Below are experts of layer 4 (counted from 0) of a mixture-of-experts language model. Rows are named router (the router's row for the expert), gate (a neuron's input weights, with its number), up (a neuron's input weights, with its number) and show model dimensions 384-511. Each number is 500 + 50 x the weight over its row's rms, rounded and kept within 0 to 999. Numbers have three digits each.
Before each expert's rows: "gets" lists some tokens that make up at least twice as much of what it gets as of all text. This comes from a sample of Wikipedia text that the model never trained on. Tokens count by the router's weight.

# expert 8
gets: ",", "),", " in", " (", " States", ")"
router:430537529567470564485537493491419472491547489523512480525480506537475562517501499522455503572522563521437509490462475553579561502439598535552524570462623425463477484565461541545592506462445520430480522450516534448508485400465461397536423534472464563540461518536423478531546569433536559457472501406514490507404532513412451348372509459475554472519590535422471510459420570500573497489484
gate0:558491526470527522468478532435525538590492516523439554554498506503462464481488509500504556611553446455546545659465528498470518457607458552468511524531357500492528578462515514440472477531497461465448643571515642519495557584433540529549567418518529488531455489567484524494576490508591409456509493503477519538524494402537498511530479571502467475546506553551521437489520484488456482422540
up0:517517445475454554453548540492492470570497518504508487557477578479492517470537517441555528611551509474503562493433502527501523482525438544565511482550380500548519574554522531529461499618528442444475603522529615468519549557438531462572472476523496479541494498544439555516592537480559389415473508472465501483538490402473522544506513563530497477512450497511507425522478467410493456424529
gate1:540458495521539492528495584527565461419444485363496562585445477571474529530462469442577534555515562520548452457458496509518559507488464568452468455492415494580467396484559613478452453415561472544490437443502516387536489498603497498533514520391480450498586461501591598535465438553515470564525458613480437413460553511541593606561519544519545452478501478512459517503451558452447615564512
up1:491515484391502600582544490491529490538503482591459539483555552454519550481445584534426512521555520427517560560518517536485424498492466503588435478490436460473498618530437410432474442578411486407494548576483463654528548611515466491415565474559564504531531450572471504531453427475503541441474602546540538614508494429477462460506456469533412528481467509513513558451534476552576439454527
gate2:508523468518501358482440510474468447441581533478492571526543530560452482488463504579539464643463489540464459490468562577543402496503501514445487492524504479532412446555467396580470542455440482445580465409447452548493457427494424509515427505458488563477491590460460521527474472449468475573603528526527569486455430497458482466536480533469467598496474396444440488435537437421531539517472
up2:405521482501571471664463504473518539494558595475482438475526417463511585582475476480459443549440478485516445485560496417484500472580465480496462510494519504513487511506555503479474463578515516522507518478565557575451446498559425539460485564524492523458469456494523448492457494535387546502613528452635609461491424470534481565433554479496512475457497504585524487635480465383489525460530
gate3:636514415439503527566466473580532497432517477585428498456447469541507436439453482528443530480552442475509558560537464455621548451586517411404484495408502533499565530574438440537580460498496464403428447566449457461561528536520530461491520543465455603505609518533495543514510539487493509525469466555509444497483554510547523498465532469565538477586431440540533404424503480572583464414520
up3:492471536540500458530475618439472533550567573420558516511498562573447484447497381531495570483552526565467519454484548433479533496548488539486440519460391467548463432414538541445549539423490437567481536385443504558410433514485509494540486463501497441550437570519391435476401537512549525572519532396457490529488457499512573531376429620570494553459523533515511500540514565592479432514558
gate4:514481526456650512520389487425431533561579466473480488372575459512545464447582453539502557528438431431489562587478463504494568526496486511565545522499496439506487452465472540485452533566604489549553449382513462465440464504471495491462466405514446509591490559514500377538558467524473475522556498530476617479447507451486588454416572585418409495495485523516457454506531604521544526423536
up4:525489508527622456555428506417502542524493464509480515476523539548543438505539492511498465491502461447505570549506526514506515530411510479520516459443471398511522494435456498533477497582519453546612445443454481422373440479396477495515496409457481496514477449484495447540550496584519499552567477442506592444466498538474549466413598593481450451456515513578441525504533529475544512531512
gate5:440519358588512517510542515440559462473582518489458413538503437395545597560515430574475556495457474529455389475429486502513454509514490432534563477559504558492444560536505591522421479523510574373496572534503414529527459398634403542490591461553540486527507427436559530438497513532358505510451544486449598577494513421577415577511507488489511528506521482421483373487536495455537620488423
up5:462603520448509477507521486605455511563458475495489527469396384544546528551502504607586497611561497508537440497491401490475557514594498508514535539618499537474452518543478520494551559540439520412477508530551505464601515513475492518539517535464563496457497491482375488477501449549524531509464533483590502558479467458508483507417450517486519511528532472453382478541486612447545389491448
gate6:520411523538506523432400460587440561526485385486442505486504475420454439486561452553441516394508472446508498464450507465518532478477483513494536452494452454439530520462516518479462451523530416557435465447507480465558500517516510468492512515444443502485589625469528545499646477443420451575484553445523436480460434537508559512584485545533518456484457594461555445500531419513473480485486
up6:438466450551482587471480450569456539545463417537415454484499549398477527423526491461499484459519559481471477460469589397601522452421518393543500489576555464458529509486505493509543551550471552601513534417518517446554497532509541471499495525557464537459520590429471472535528470521518585592466548474625482507493482581493531498552354518472579382517486506472606514524501490463490575511520
gate7:458521536542509559534513435499457527474491488481559518428452382502536517517409539435534449574428519429486454595393479482539486414522484519601521490535548537476406580536543478426490578582564478500425623438556477511387469502611427524479501466419528441536554438439443410535457425434522490494485490545479488534523518474455410570522450506581539544447508548584565512517527453496462507520569
up7:463500537537522553556525391499489543498498432520506527488468387472547499527389537450535470502408540398545517608390442506554536494479483496603494526495531527493424559570548468482529557575500594450436650459581474476404530508555437488510484416481480416477632482466527475603471424493564513533487515497502474491464496522406434518536453531581558564429533544615499546475528426508498468519608

# expert 32
gets: " |", ":", ";", "|", "-", ");"
router:555523513554456457545523501506437608610506445501550583497403446492527449553524416517550526540482407463457504404509508441463457443597534484522442391516564568530482429540490491595480497524568541525541505465515478540535543489460487483466564560570569540563443450425415581502577495457451488423446485537438525568524471499577445461504415552527467494508512473489468437572489491480543442400434
gate1:449516498402592499529560519431548484498455534511497490480352516493538486501484593545540529517478533597605404499515503501537430459505438450557570493569526444453462422523423467514507482504432565430420464500534433436547420519411420541493497482494511451528430520548594475426414498549533502533548540470466495576542568508504561535423454551426548519669513578475588456368545494511430494511497
up1:418546454421579459548494491491530492469456454519506518475482507504526517553588588487546471550510581559578461460460419494474464525562498454554572497558434470535456405584436436516506542512471562424447437461548447441516503494440474517491494524540548465509467490527558500505462556585473488546533619403483465545522587503480531497448458577428564509636559574516550466323556498477456491473488
gate2:475389486536552450524517569584494420493589498574481442462496531566466529511514506384488405535560510560562549554545470462624561519514492549417464488496379477508511530458476527520514531487501468518526508445500467477484504530549536555470491522478466476518531452484487489505478487462448571536422403528479574354557476480455430429532537581543509573505564429585473583541554447479552506536443
up2:500467498484429521574496495489589482480454522564525447466562486547543435477541495447573442518573524557505516529527480650551556600607531604519482579482484576523492514496526479506495575525567575464482481498492475488655441443513536507594485544523509590421493517527603571540447521464536540444540543487522549464492489438531548492566532550453486551461552465438557527478488630520489528575434
gate3:571486440568565569552496422546573441479524405531515565448439512558543512421485563500468424512468476503604413443415507461640483501473489423492523493525576438561480399532418480479429502487502503441545472422533436483578513483550499434476455506509529486548518441494541567622461484506539436635523458603429444499450541519432582500550534572490517536448539501462514469558458509561509620464552
up3:488484468568626532563501438470567383508441449466451462498504468614434433412582550524523455412478439535582452510449563541634577484521555476494505504556514415514502431574495525512470530366532482419517463484491404479558478460560432531581500471525484473591581492557521433541503382578489468581494516470428512548488497484481462562555481510558527485464597566516537388575483547511499498440512
gate4:513563437545421545377518493592481549599442480439519483518447520649447511437614475486543531486503524520444512437487451442488541518532478436567511456457459522493449407574490450550496484556499435506421476491508461485444503520511546459568431549446485530416501530505450470457568489540524580454493402428446492539564524513525561468629513554558511482510458522566449498521482440471392549514584
up4:499421589491574518536455503460490418433504507568492498423551528415580460554417527521452468508519463520553497587462585553569504443427528557419471479538466475439541602465442507433537522428497529491546499522463570488541470468478478526472625469485480487535561449516582474551447553507478525521466582503530598485475435491414451524405479467491522453502489468446586532474563597516588449499464
gate5:537523488416596488578489473565591442560491512412434527585458468644577471507570492545470501522623454508435557507493486507583527587568428502515562433562489540523539447533602456547481578514511437440436389461465464629564514510464637512498482471519544607465474576557524620623473514481472499414421539424498603524528477465547498473533586521511448573548450479469446457589522558493544394516422
up5:520577485474490550475498514552517452571409585367416494506429505599529405467550478567403526501598550535432514528525538567524557492600411565474567500571513551522509449592491571508543475428595378452395447513507406536553503529443574446515568467487492536529376544577558508502528536451426521381487556496523623607560491432515509445560567528463420530561447447388462404530548492487445410479446
gate6:473486475506528470480510606516449554586459552423484527414451498440478423453514546496537499497479534423432574478586579517346444435556474517481510479472513440474544497542510459550546472606523419549469455501530457492426460561534514525522515500508437410512528509570502492423503534480458460511481522532494516624503473526494537507437516532519468582438412403524555406419555396516452567463504
up6:459519469545517529474450544569372568536547524421569542441552521465521500562544570464572471457465527474478523452452596513343466565566505431502453480505501471567504571494476487502496435492474427512538453492517468536440478520482532523550526509553448452526529530509441540461505554557471460470470541479426561512484437531446555503490469535473448597511494437467492462471505509445399558506491
gate7:407442521502481550536473527498525474536509462426542468566525474523524543433534473479549440595401487569547462521586420489488498490423496431518462494453493505549483487429540562501437483469517467534469545553475490463490430570413457482550450414565396457513433454481546422553409452444526487545377485422514498440595512521533398450473531441545517573505553480569435559526511542515481592483549
up7:598606484510552459494546461468504532437519580532477524493506561499461471542443571547461528431582513440438597530429564519542477504554484606528573588565469490446524501584431460455561500532501491440557403445495586509495539512541523507431560588446625531482581560545424565453580564563480470473602553563531490595387507474481600539501461527458409466451419516461548448465529499487558507535450
gate8:533428486549472439543438547517435495442498552468598517476559470480493451534468405521465482518505474476500604488535479477536418418550577466497608553485549539451486440458467556516474461479585600527555549434500485518463479426449501500530551438485461398488414496452456469467523508529570567496560501479481490446536581488587532485527439500527419596452542623522487562510513613467410499433585
up8:545473587484471539603530531507422640462497376456517500469542583432582502465558489550541469515375466452563551529429566480481503480474495452501514472481489459537487578544460485513484504483546518445504539481503567559479591518528533507550500409464453539528594533503502575442630477402517497555529528420424581490464464431467527450551495469474492550397554455445438504498446540482490453439569

# expert 63
gets: " |", ";", "==", "===", " ==", " ==="
router:563535493524502485499431466568431473495555511495443403501457529495462415445510430577438579442453484565453448454522471458494487504492543490607495433573437595544413410494532439485408526409496494411629481463530526531429524498588505507469527508516582541510463574469475523439514469536513568545485509428411561534496492419603515476540534442538445472466492578476583422504457533516510484435516
gate0:518444528494519594511516524507569430496461518576379481527477468630515515489429500496525565552430439518438485570527428505536490544489471562454528647497501518430426532491453489481571463522453506507465538474418521511550516496573601490475564521499502578501433536619515543471396500511536586458475534473461475432538521542460543533453581456438497559531570573480446489529493530482460498614454
up0:483540486520521532554544512531516571497568471511548488570475530556632502559460535449473531474489614535434482541611508531330435496462459508577441574563540367540526464497531481489469428509508532483581489514393481589489447532478508485502542504563507443528467514557433533501485531479431551537548439567525442530553451513457402461415501430451444508441524535542584504543522564463467461419515
gate1:578503509546432451464519490458494577536473538466543535517434486534396499416491427458408439599487479403468514418570439470454459481491555531533517453459470463597575441411570441466538483495508556554482517464467477473504438486494484388515480473462443465439514516453528534590524561484532418457506521536436540491479491502515425508470540484528539528479594482419541518544482525532463528471455
up1:489475411508496451444425522474413557503537524438617604448552557482562481535488406569473441512443430361500554419499519508503429469550480513503505451503421476538540516406448500484493503448537533643561446483419516580524432557535457440442523531581447513470477447412486439507593542423512578543543470538438515515445547503464459544533447468542455622502520498496498473484477500512513616467510
gate2:515452556570456518404437486549539450556487576505545636554526482454589553534494535554585509474438476566481406574569552515496482499454474500430452585486469510502484559530479471529476505506517425521501480461476413588485497473398462489478549484535442600504540556530541537563435483433548494475486509490560537480525571434512405556482490585569472582513416492507517525500606433495509509602454
up2:421507456584463483581582506419521561491556495521454422463445497523438430572539526469496574492491479455528623518387379473559510468564484572540529506450522455472543551567538565406518468461496465462532508464500557418426575490521566464552407506526494473556392447432469413481518470512594494477564492513466498462516491501468530496464530459486503487515541454494416572533465488449454465510507
gate3:508498458476504496439413499521549549505455527549414473482508464529496504487527581488450499514493423431514477482405475534593611542475506563528543450534470518536547511573459440470468443531466533485522540573553445424551448553570486435477510437538537581548491441494554519468475529475466480504464617524566517557458421441470449520441487546456459457423444492453628423473461494496449400543551
up3:528517469594500527549440604486509470439440480508529510433546460528538476534513558460539516424427490518500463563444466563582508446521493564512514443541443580605541480533492440523530500504551521542515517502545373590492487641552511509434576521470468464573444449481560582520422481537449564574367506472530482498451418445500407445536579483450428465468407504396430458499468544488541486455550
gate4:501521584562460515463566506523443471475456544438418473537442460539489497481451558466521536624492479521494489439520565475540521573516485494474543507438517448459457488504425483485497475510453497489419458545523545553602520448544472456481456508499468577472502467484421413426516511472503411375520673595482505501583388499569548576462520475526579466550628474458444529461486463480472479504448
up4:425408453472386512524435418436540450516487527473383528462540646533447525504505490477465513483526559505525577486549449550509586564447520510536547528536430501579468529564536544444522462476462483455524545455523586535501491428417474459497546544578498467432565529548502466525476504474497622513475508383546548456509554521415570567434459589525470484611520428512567536472530535553479428490459
gate5:494510404527522489471424590483495481536472503411594543503483431523614504581431370433544557558550500481487543451447558533557566551469566504528518456543390439483575499600500516519471472480472475497526520502568560402449472522532580510563548406432548494501497451552435471467478578449588489555546528465415531476458401476411519490524554483469512453442512527416517475432484510454434468498568
up5:469491539506479525503572407527526502551510508556439469541499574458361495503587579571487456457499509448546476508555436506413453443520406445498524584466553528524403498472498495483492477536481522514457531555444491585491475525456418549464412569545424463481483558490622518520513374533407502425467470486512482555576511503538523489493452536457481601509454492590467516613488477514538522479417
gate6:624533496465553549516541540526468559466473544496517580491585438463508442526453456497430494485526488507461550672473636475573396483603504555458627443485387479493528441488385442515584485477522459573511400411519494506515443558581467526448569504518575527474536473416421508435459481453484553523526472504538524547481518541552483510485533443446380525490419504358563527495450477495557520469585
up6:505558541454433554594555495570496525374577532497465496508448575448596507577475538488533492471451514499509457481489542466457417458589488501413566528489551432589477459433479480478454559459535555569501453523502572542467376449505495581416438531507487477484451557405534443521451430506524521488487539566425453504507489543495512501464517504538499617537613515529509521498539453470507493525417
gate7:523376511524563617578544501384451446385526412485524467507496500454468601585453427495560467545449499453553461551536493535417439540358504428484431481351528457434551442413517443498485445522545563488483552445596478525399517458561524590491547538457435465493570507466463414525480499449587515505484504502378456470495482512542537462517490580416467479520509513622488606480504487547486550583503
up7:474415545526500531500534544592502481376464509541424503509358527503504502539513547491463453491443454464492474548551497444584457560499512529552497479524456440529527453565444422540536542489491488569434485518467409487461500519465543366547494446452430473571520543585503467550533596520599422510447481397621523460507607502430501535507523578558525486530515457536403510513548498575518515463444

# expert 13
gets: " |", " /", " (", " was", ";", "',"
router:541560426507472574447463479578546479543443510543532524510576514486499454444595516454487533598510543504423535504446464485550548512508554477518487506584482522549526553531468550585536409564544504520508427581469482447568592453501491451493521559459543480601544556549504531544420534471509502464491605518492568411558589497545524477572506479487484432551422479419475453430465409533597446564483
gate0:522519494490548498535497570531371545541456534535426526390394523441419457515538569557503427592573508473456531515441513515470536405485505549516496537640433454540471477495456458443546489517464479546499463553406487491503499499466530590489458513486518549578529544533457441502512409480440487481424520542582475503425503608529557460511402577515509474508506540498544548455532491560467521591437
up0:466515382510507553518476566528468444522507558540508422436448483426562522519511484556533478456477548483443544507481513405479552399502467598519491534532450466479507556423441487406480579431439549526481592521590466481491472474487549507507478471507530517585514431538439506500488539430465464465545542554537437556428582538561551466540437494527571544419594442448530482528520539561505589497534
gate1:472461559475593578587380553440414529458451514517484529476416506455517649518493495567559448507490447487514528531549524531474519523479511432511502565464446426459506492563484417550538498558488541525520462546501521470448476531465509503474418469495467523493509493480547415479534503516499505413506455587513488496474499549516516368463591635541478548510437607568554521472521476569528501514521
up1:493590539560449468575530477426505614437527517427434507468407555577451525557480397457537481541480547574464501511415484498515523480517513472437508490549586451505588489482552481478531529485563478580583472465470606456535439505556502410498453449443413433521474446504401457498571380531518514458547429570357516497526461489474527480530518591460438577425490511445506552482491443478538508544475
gate2:465574634475597563509538454429468390510444472514553620519494549560513536443434478442532516509442521528473508485545477577512531462529462554491440529397439568526419479449480498547481524486483477467494455578571547573439553541623462536419441485502507461506582538506518505541401486447425501465593538483482660556473457438475606561542512505380480567528534505612423533521418543491512565459474
up2:578461395485493470489513459494542566538576432467474418496461446468490495534556622561391443560479571476490481505497542475515507456468438448470528446501511475514489522548555471510526493498486541433492467427536460427561452516420507570523670417539505527493444416612579400476538508480510506431522435469501426478516508552518492506561527456464485446506530555413582483428565538511514491483565
gate3:528509595473455587501482435503411494483446536465396545481517509603458520515544532411444422432491441486509510463467519465420524449556495448500367447593465475532572587556485433511565470371441434386472540552433489518558565515511561462585484478494474548532448504539544520572483560555474402543410535555504455548482484502432428456514456527545447434509559533514513459480457542529524488444595
up3:452540460472571455577476506515588556434609515533507484470534462501593576458496552513527460518502468471546449543445493616538540526534522524509525611466521390466562563433551507517367474520379512530496531507578604505514492587494424491436368466493642541577499541430475458485583417486493504460543572420604494463496534410437498511542450464419464451480489502446456471453580413522490588618518
gate4:524569448501592556584497520472502516440451452511455488525384607606431588461481534508551562531541488451472567525482432552636565460481478524362495514476474497429512511410503498472511538514495502522484481519517496490510482490526478498486455527457499542428654395521502464524499444600533439476435539551507500496421463488506505450462500540494523420533467577518436507559498480443590523565514
up4:446440567423503484467577456404553457488645489514534544475627503417523449518504560500425465424496433494529522435477477452502438532555476449626511501542520491524508480551542396519422399440513510428559520534492502516457463488560484533474537419529469488534345505489500459491509525482429555557537504466457486547438535467476592575512521429406426543475579508485547498429496444543495493484524
gate5:528510465559435463507482589488496501571451433411394435506378484460435517483489500491509505541530583495465523503532522464466557450466471508514482441469466493564537398507445565586451414580429558473521521516543533486416507468514406481551539540440516573463559486504486436486467418480547428546597471475514477497490424477528483487465454565419464382517408532515530554470581508481552537535506
up5:485413494469567508480502508465518450418558507679535552480587511433543476482455499445505485386479544501491490547495555531572449437539473534460523547636561475416519517448532530472562495363497479556457529367445400528501554458464528546512518566506471440490390418459523620553455559500465526546492476524512504435497527527430472487509512431586536497485565514515482516500424479457500471523496
gate6:478495444493632551511476507456595476515447441520605509557430500549475413488503524496516434507558570543475545554546515494558575551459538479538525470530509465510478525509478475430502515477467478359556517499491591434448453521447472534524492486470508631444557548476492527607480553544488399545512503515616437560602555481419411465547556604529479530475404541510564591533544502530492498487445
up6:459504488596463521543484505466519525506564581524437430511507480448482475508556434464435470508554443479463445533448490484490479444647507603410446529589519505480549508517520522498507463487480525582542608483484441509473530440428560452524378479514453390480455448453560515486518514534552555451376558446435535483482537593572542527400572502545539464455553432454529463473502532448507453556508
gate7:483531598506464483603514575435469543538467453556533512423441531550508515403444523463486507591503469501511602594503468477507474466486523549429521598508493462545542487468558540422563541630533551485532508521502482443554490508428429450556525399592436473498544452470462421405451552455577442520569445486543419505532452557520438500478504518521506548585541532502510590484503518473526562510482
up7:462490517486470501589520511432502511540539408568483502440484481580516469489455569384455562563549484509525503540487420495538459521511517520393512577459486486520529536508530603338516520524442585494482434553555496469494526469484429384495456530452528534494546499490513461490447559518512399515543513622490424472445481561510461563512513484555529427440615557451497527493484484477488498520514

# expert 53
gets: ",", " and", "),", "\",", ":", "\""
router:538551455484528545547602440514437452455548503517537419450487519473440470515524559633448446528472531484462462475492572465492573515463580506401542563477497478471554397437473481479346521545561458518514526492613435489560536418505499529559512551600528554545553433488578524546401478463444501491532426495577443478389454461498541461546523451485546549541447528389487517474438463443546503532437
gate0:534523548584430476529564546425463491586443516489490550478537530455540467462525516504460556529455554538468475572496439481443534431476550568424485550419474463456472535471522489457500472457444466527542596469542504325420561509553436582517570439470480484560428492392459415437527487517439523581490531572452507499427468434485444611392404536477527483491540528478416535489554422493510357560513
up0:410537528520420486479497527466498555497481485430499507419548496404516590489586460478499507495360435551485431564482477423386524479525479504461515463535480568536529513519515553382506397538593456481588576560584511355438424448448458635431463500483478503547483547467496476432559441485505501500466500571519515602495435455529498527515477451550524534468552535508476417509627456539478484576456
gate1:582461536502492481501477511454508446500485455532422560487440501489467575441479489498557568516556424460490540507478522526466480522474482486539528509486563563537562558537498475531581433505492539499431480528480472477535470554514494506397543533509481511445404465502541520574397400541482544565424441542449552488435482506512513438488481512497521493458457551472547431619477541386502379522559
up1:466528414440433560505507485553464540562513579506486528424523498475513449535451463496449486474425525545483456486510464414549467455491473528437485526533545439426434504524467514468492507471498490456537543480494498495410569474486525511499518437506545479506552578475462466440605604454531445381524590569543469536563571469534544592506517441525514446513599436509536495466558439628490566501499
gate2:446546545569539410509472547409521507546509582494468575527422595473510572486485478515439561586495551490558536456463520466504531528529484560453508522566488481500492403485427467445490479558509472493531494438496503474484532520523508419508555368484430524558526532526500508507501500504518571542485573515439516572519464455621579503491559499464500500452527551471523450515479514491566555464428
up2:528454405482502533566510423476542532496469474558577411482477426502542438516489599512545530526540473529498514512503437518494463418483488487549497496433545472514470537457533461454523476456440503563477514619551502428533570446508556611543406574449626401402495516529499507487540543543523463479505537571614465515560505578433445488542506474487535525479456442530506480431485555477474490517485
gate3:571492482543485552540540499589553550606404488508448563494426530417556477437480428421493489435466507496513451483516525340528525458473466539548374450526489405503478522562457539526500501474426525538560534501494486445478465448514536496459475502556546532509486515561488551495501458557565488571509476559413539519566481437510493559460442544591555476344455417538597521502470519540427558480540
up3:570543463476531548498563497580501469617488495563511541552415492490502489446508576383421564387478530486409441427551505435586549541401510574561399505437509479520436536507461494523487555543435485515533446559466531508480541452540511508498499515546538545489486432593483542550470480491616471524433490448457488592504480398461529553478462527574449433448546447562557561453494514574463626529433
gate4:459547534486471407528496433457412433483410527546506510513559436493527552548550493542448517543494458538560539547531468565519535533544516469423550602487565508564477480459481465501471478481508491583564403447575530462456559508481541376495458527550502571454560402397438479573567502517446551513491456512523543440461528558481512502457571436578514541382520452545473479512500515450495475476428
up4:437519580505591501530567480522525566480534568455421445528533625520435566435462530480398476545511562512471442509563484542426529527550513540539434453475422547494553528479508594443534450427464507519477584564436476485546511494479376474539513440482446488533375528513556487455446465514578465581549532445543510624525477478482564445552394532471480420534439645475501544516508511534496453484549
gate5:465466484493375407445522540487446473488504525480484549457488440492537608554531500566511543581381462530480524500621527488409359454539466504443490478550490533531514557502580466492510467388495567452543436400523508578516463545470499518546482535585542470435523442458502527505574543490509459439518428497463522478493422507568538494454420436497486500547517440525504460530504509630394560511612
up5:451435491436418518524565401552502484504545433519567506587501520551411508472482557533534462498523506461589531449494506439461497562490490497514584503383485563476485509516525521515492427550491414528376476577493462516550473620499503454514507490483469510488480510498466504537530513543501487578556594470611490482471498572458495445471445507457506512453473481505514529524509458444482547549526
gate6:442489501529421462452419491424568519611476448475499489479514454475486476457498501489503554450401654578474504466476610483537490499467475598473467490513492421583533416555549463448459468338546420545541594469579503486535598532519598435477505460500532498446602545508527522463616490503480457647473452510461511500573518556558539540443495489414541484426528539496437436457593523407485456472503
up6:538539482464548572530604434585472529483453490487484554543509574556554509553481453514497430558605367509502482537500360546463515499556513470524518456504513563461459610412482618513482476596437549484464451560432525482479462526461412556570497517466554477507460376473459445561395423534484508375530564541554467507460458493446464459579530495578436514528573445502580580558437534568518577524499
gate7:502488522477480473465441635513433514509421492549476450609392516522529452517510393507558434583528548341522422534502563478509428504512574481412537452519591466544468500529433475623599521539528557477429481462456493500487494579416536473649463504503455496551526495492546462488582497605507423450517593384483461506483489401489528459463478565480506470493435615489417525554530444376517509472599
up7:448540492552451517418511480549518508535511486577478466513501533529568582521544380520507443509500497477605487528485522560503466545471535463491459498524567519602464505417491488518563503504516552426512435501380518480456436426518520543597487590584598507463492471530505544501528543580507596463454547377513510554464471455604465427486434569544467550468475483438460587487451509488516522457472

# expert 46
gets: " and", ",", "'", " or", " =", "/"
router:514550483532525469535605476463531464498568574496483440602473560546466514526462450552507467553389474515520478433485530509562504540504519536505586531452546468510570562498472556436501507474501446513526463452463495464550536470514490497523525409546453545632525502402529421442511487538493489493542469505517453443573453460459524501462439501375505518508536531484485451535529509478547440452404
gate0:531544452512563526409543517460383486546467315575572520529516474548522542441468423538453524561421515396466530535504565515500405556474504570585561462523510433552517527502448516480524446523592633445537404458515532471547470530386436523511410428562459519498520498559440464536469535529592509516464445480427576459399452416538511501532419468499531451524544551453544564498613529461457450521529
up0:432637506550457497468456429540508550580518391546410415442483550435517559569503456504367530431480532533499509528498611473477540581564516541545585471645496459563522552550479545453448491496576458544478486425540495443489474502401458462432464456525488546485346448532490459538456439466523552446470512362517519424490539549458576506524456414526545531371464489497574501475518516476453444453492
gate1:471631415470526491508444457535508605417517494534445517488532562539480500492520442517441584547594479582474480458473504528551583474522476549573516493554496529516454536580606541496541549532516496473444478450499517539514543526622526504502451468526516625510547490410504540421500528502537553454516521461510447563459548466441330481462461488507393429466608467514618448584530533474478561459482
up1:544528511404538451521545598437490480404539562560562525530453593560409453463507470609418463504454549489486428471449595451518514509544546515467562555547477527539399411461530341483457437521579557571540517406487384438451561442497584576514533635468552499559561442454508510447468500528511509486561471512461490583399465603505440492426518503413561564456536567479560407476500450567606489541531
gate2:510516504502554558530472560485545498506530486486499496497603422530601515463562416373520562455566531425502518472479547498479436543550511472550529468497434510465508449498493532577570458523489551471505494436389476476474426507506482544428457451489598472565419434569412504567477581426546497440437519531520495480539529535535506538514515492471382498460477468517514507462531373530510510536524
up2:533578473507509419495488485433502469443534568465515614456490530563547506457395555478500518546553542549461434542577455430436473493520518431422560542512538586469524473523484516573446541531389511528577456480431495528482510479489429502398563493524392505499387445540434424513501538485501432497592558496543468428468436483561488531542518480482447558527530585481415511473511568513541511555483
gate3:508550528540474502543475539472542398401556469497545500544454516513451501524439460521417408437491490469433525494551546447427599552532540489481546484428420577489516449492340474483523481472551428510533547563495471496516537455521482513441572508514431579505482428524560458446490510493480474488517446487494422506440514556524509517476494447441450583469443641434462519483456449565526462464507
up3:514478443456461480426480439442567571462539508566488400532462557433510539546444597491517503484508632517573578430515513533496488517465470433576477478493554522491472343536503526507416430527456520449484460537587454531585478480578471494527471520467532486459520453441429484499531520454520425378510492569551549477478456407491594537519506559506407514572559447464472469505563471477484549453439
gate4:579639481560483438483520464490497499506479508509595529574501494500464505450471419437511482514499438575479444618534521488527557498532422557517514568481429594458441532409541603410472531487523464520522488480465504523485561482502530475547534520474440528474563543552515442461489463471550612577397453534506446474465431495530471492476425476497482566463475552550469455519553463498467471560473
up4:463386533487543535566451465544493524529514506532466404485505496458489483474527524532469506576538549537475477425463482532492483471524573514525521487531510540475602529523493403523516476457410503453517546573459494571512425478447510469428430497492515543497551512541557556557429480554461314540530560445484512532565525527556522492575647434522559438554447460443514580478478476478536521475520
gate5:524554517523431536588541541474650511457478620489497481512404572461409444528509462538440430490447511526509421531578449474460559505446520510524453549496577449563503443504428551540501464489480445494515526503474413462526501499573557508504536490540506540534563518503627475465416511484494505554482551485551506532505589562508543454481498434455557506490498441468552474497430509531597479459399
up5:455530545384446484406479551453528520482356499409497420489462531504461475497522423586502592596457502503467435560477477457520496469509502604497468513597583416447523466486494521475490501449589497565489522480486546477506509442507509468529526492630478567507534495432448413447519525539529548539500558477514561537563572497508504465463490499519583445493545499450531527514465493525555423451443
gate6:466551564547515508475478543499502529559421458520529562443437503506514481490502544521466426412580430397403628503465546505413470519513478532499529444607466311554494468504395478468435429451541541517484490499612475502488467556481568502503555501582433478499426540577510443483561468500453551431498465522524425540489574506465532480578506516622481515455423551488585466535686486504454470445531
up6:591512501491538479461407529442469448488494456543568512454447395463453504470495532560465461468517478467453534454425636514500482510528569524513619505547554520588566526567470415588458541546551530529513464476531448510544547601427542554584453489555557547489462494485532538488527478450488462543495452512496529556462526429482539421458485479536556374483457447480567528406461417514428544471608
gate7:508436543527546531535373487564466477529534459544454452455472474476583510488465459463503489420478479427475590510516514586518556525421512557591455451472441485505523580487495549445604484474455552487504549587483364496550491495496455465465515490490556439512405485475503586507490545501504468471439487435535558457469474411471425565520469591616370505488528481570549585503525575528487549478456
up7:466493476515432566533485478460541405489534455537531449492467473396481458523478476468468491395481497508457481453503502448500551494487531561576525550493502522521501429589546425541415557519467524487606565462545417411515548553532435416482534570532518456479510575443558479561521439589464394500450576452493479456522522470527441500510565509603567487508500555458533458453461503510514511481479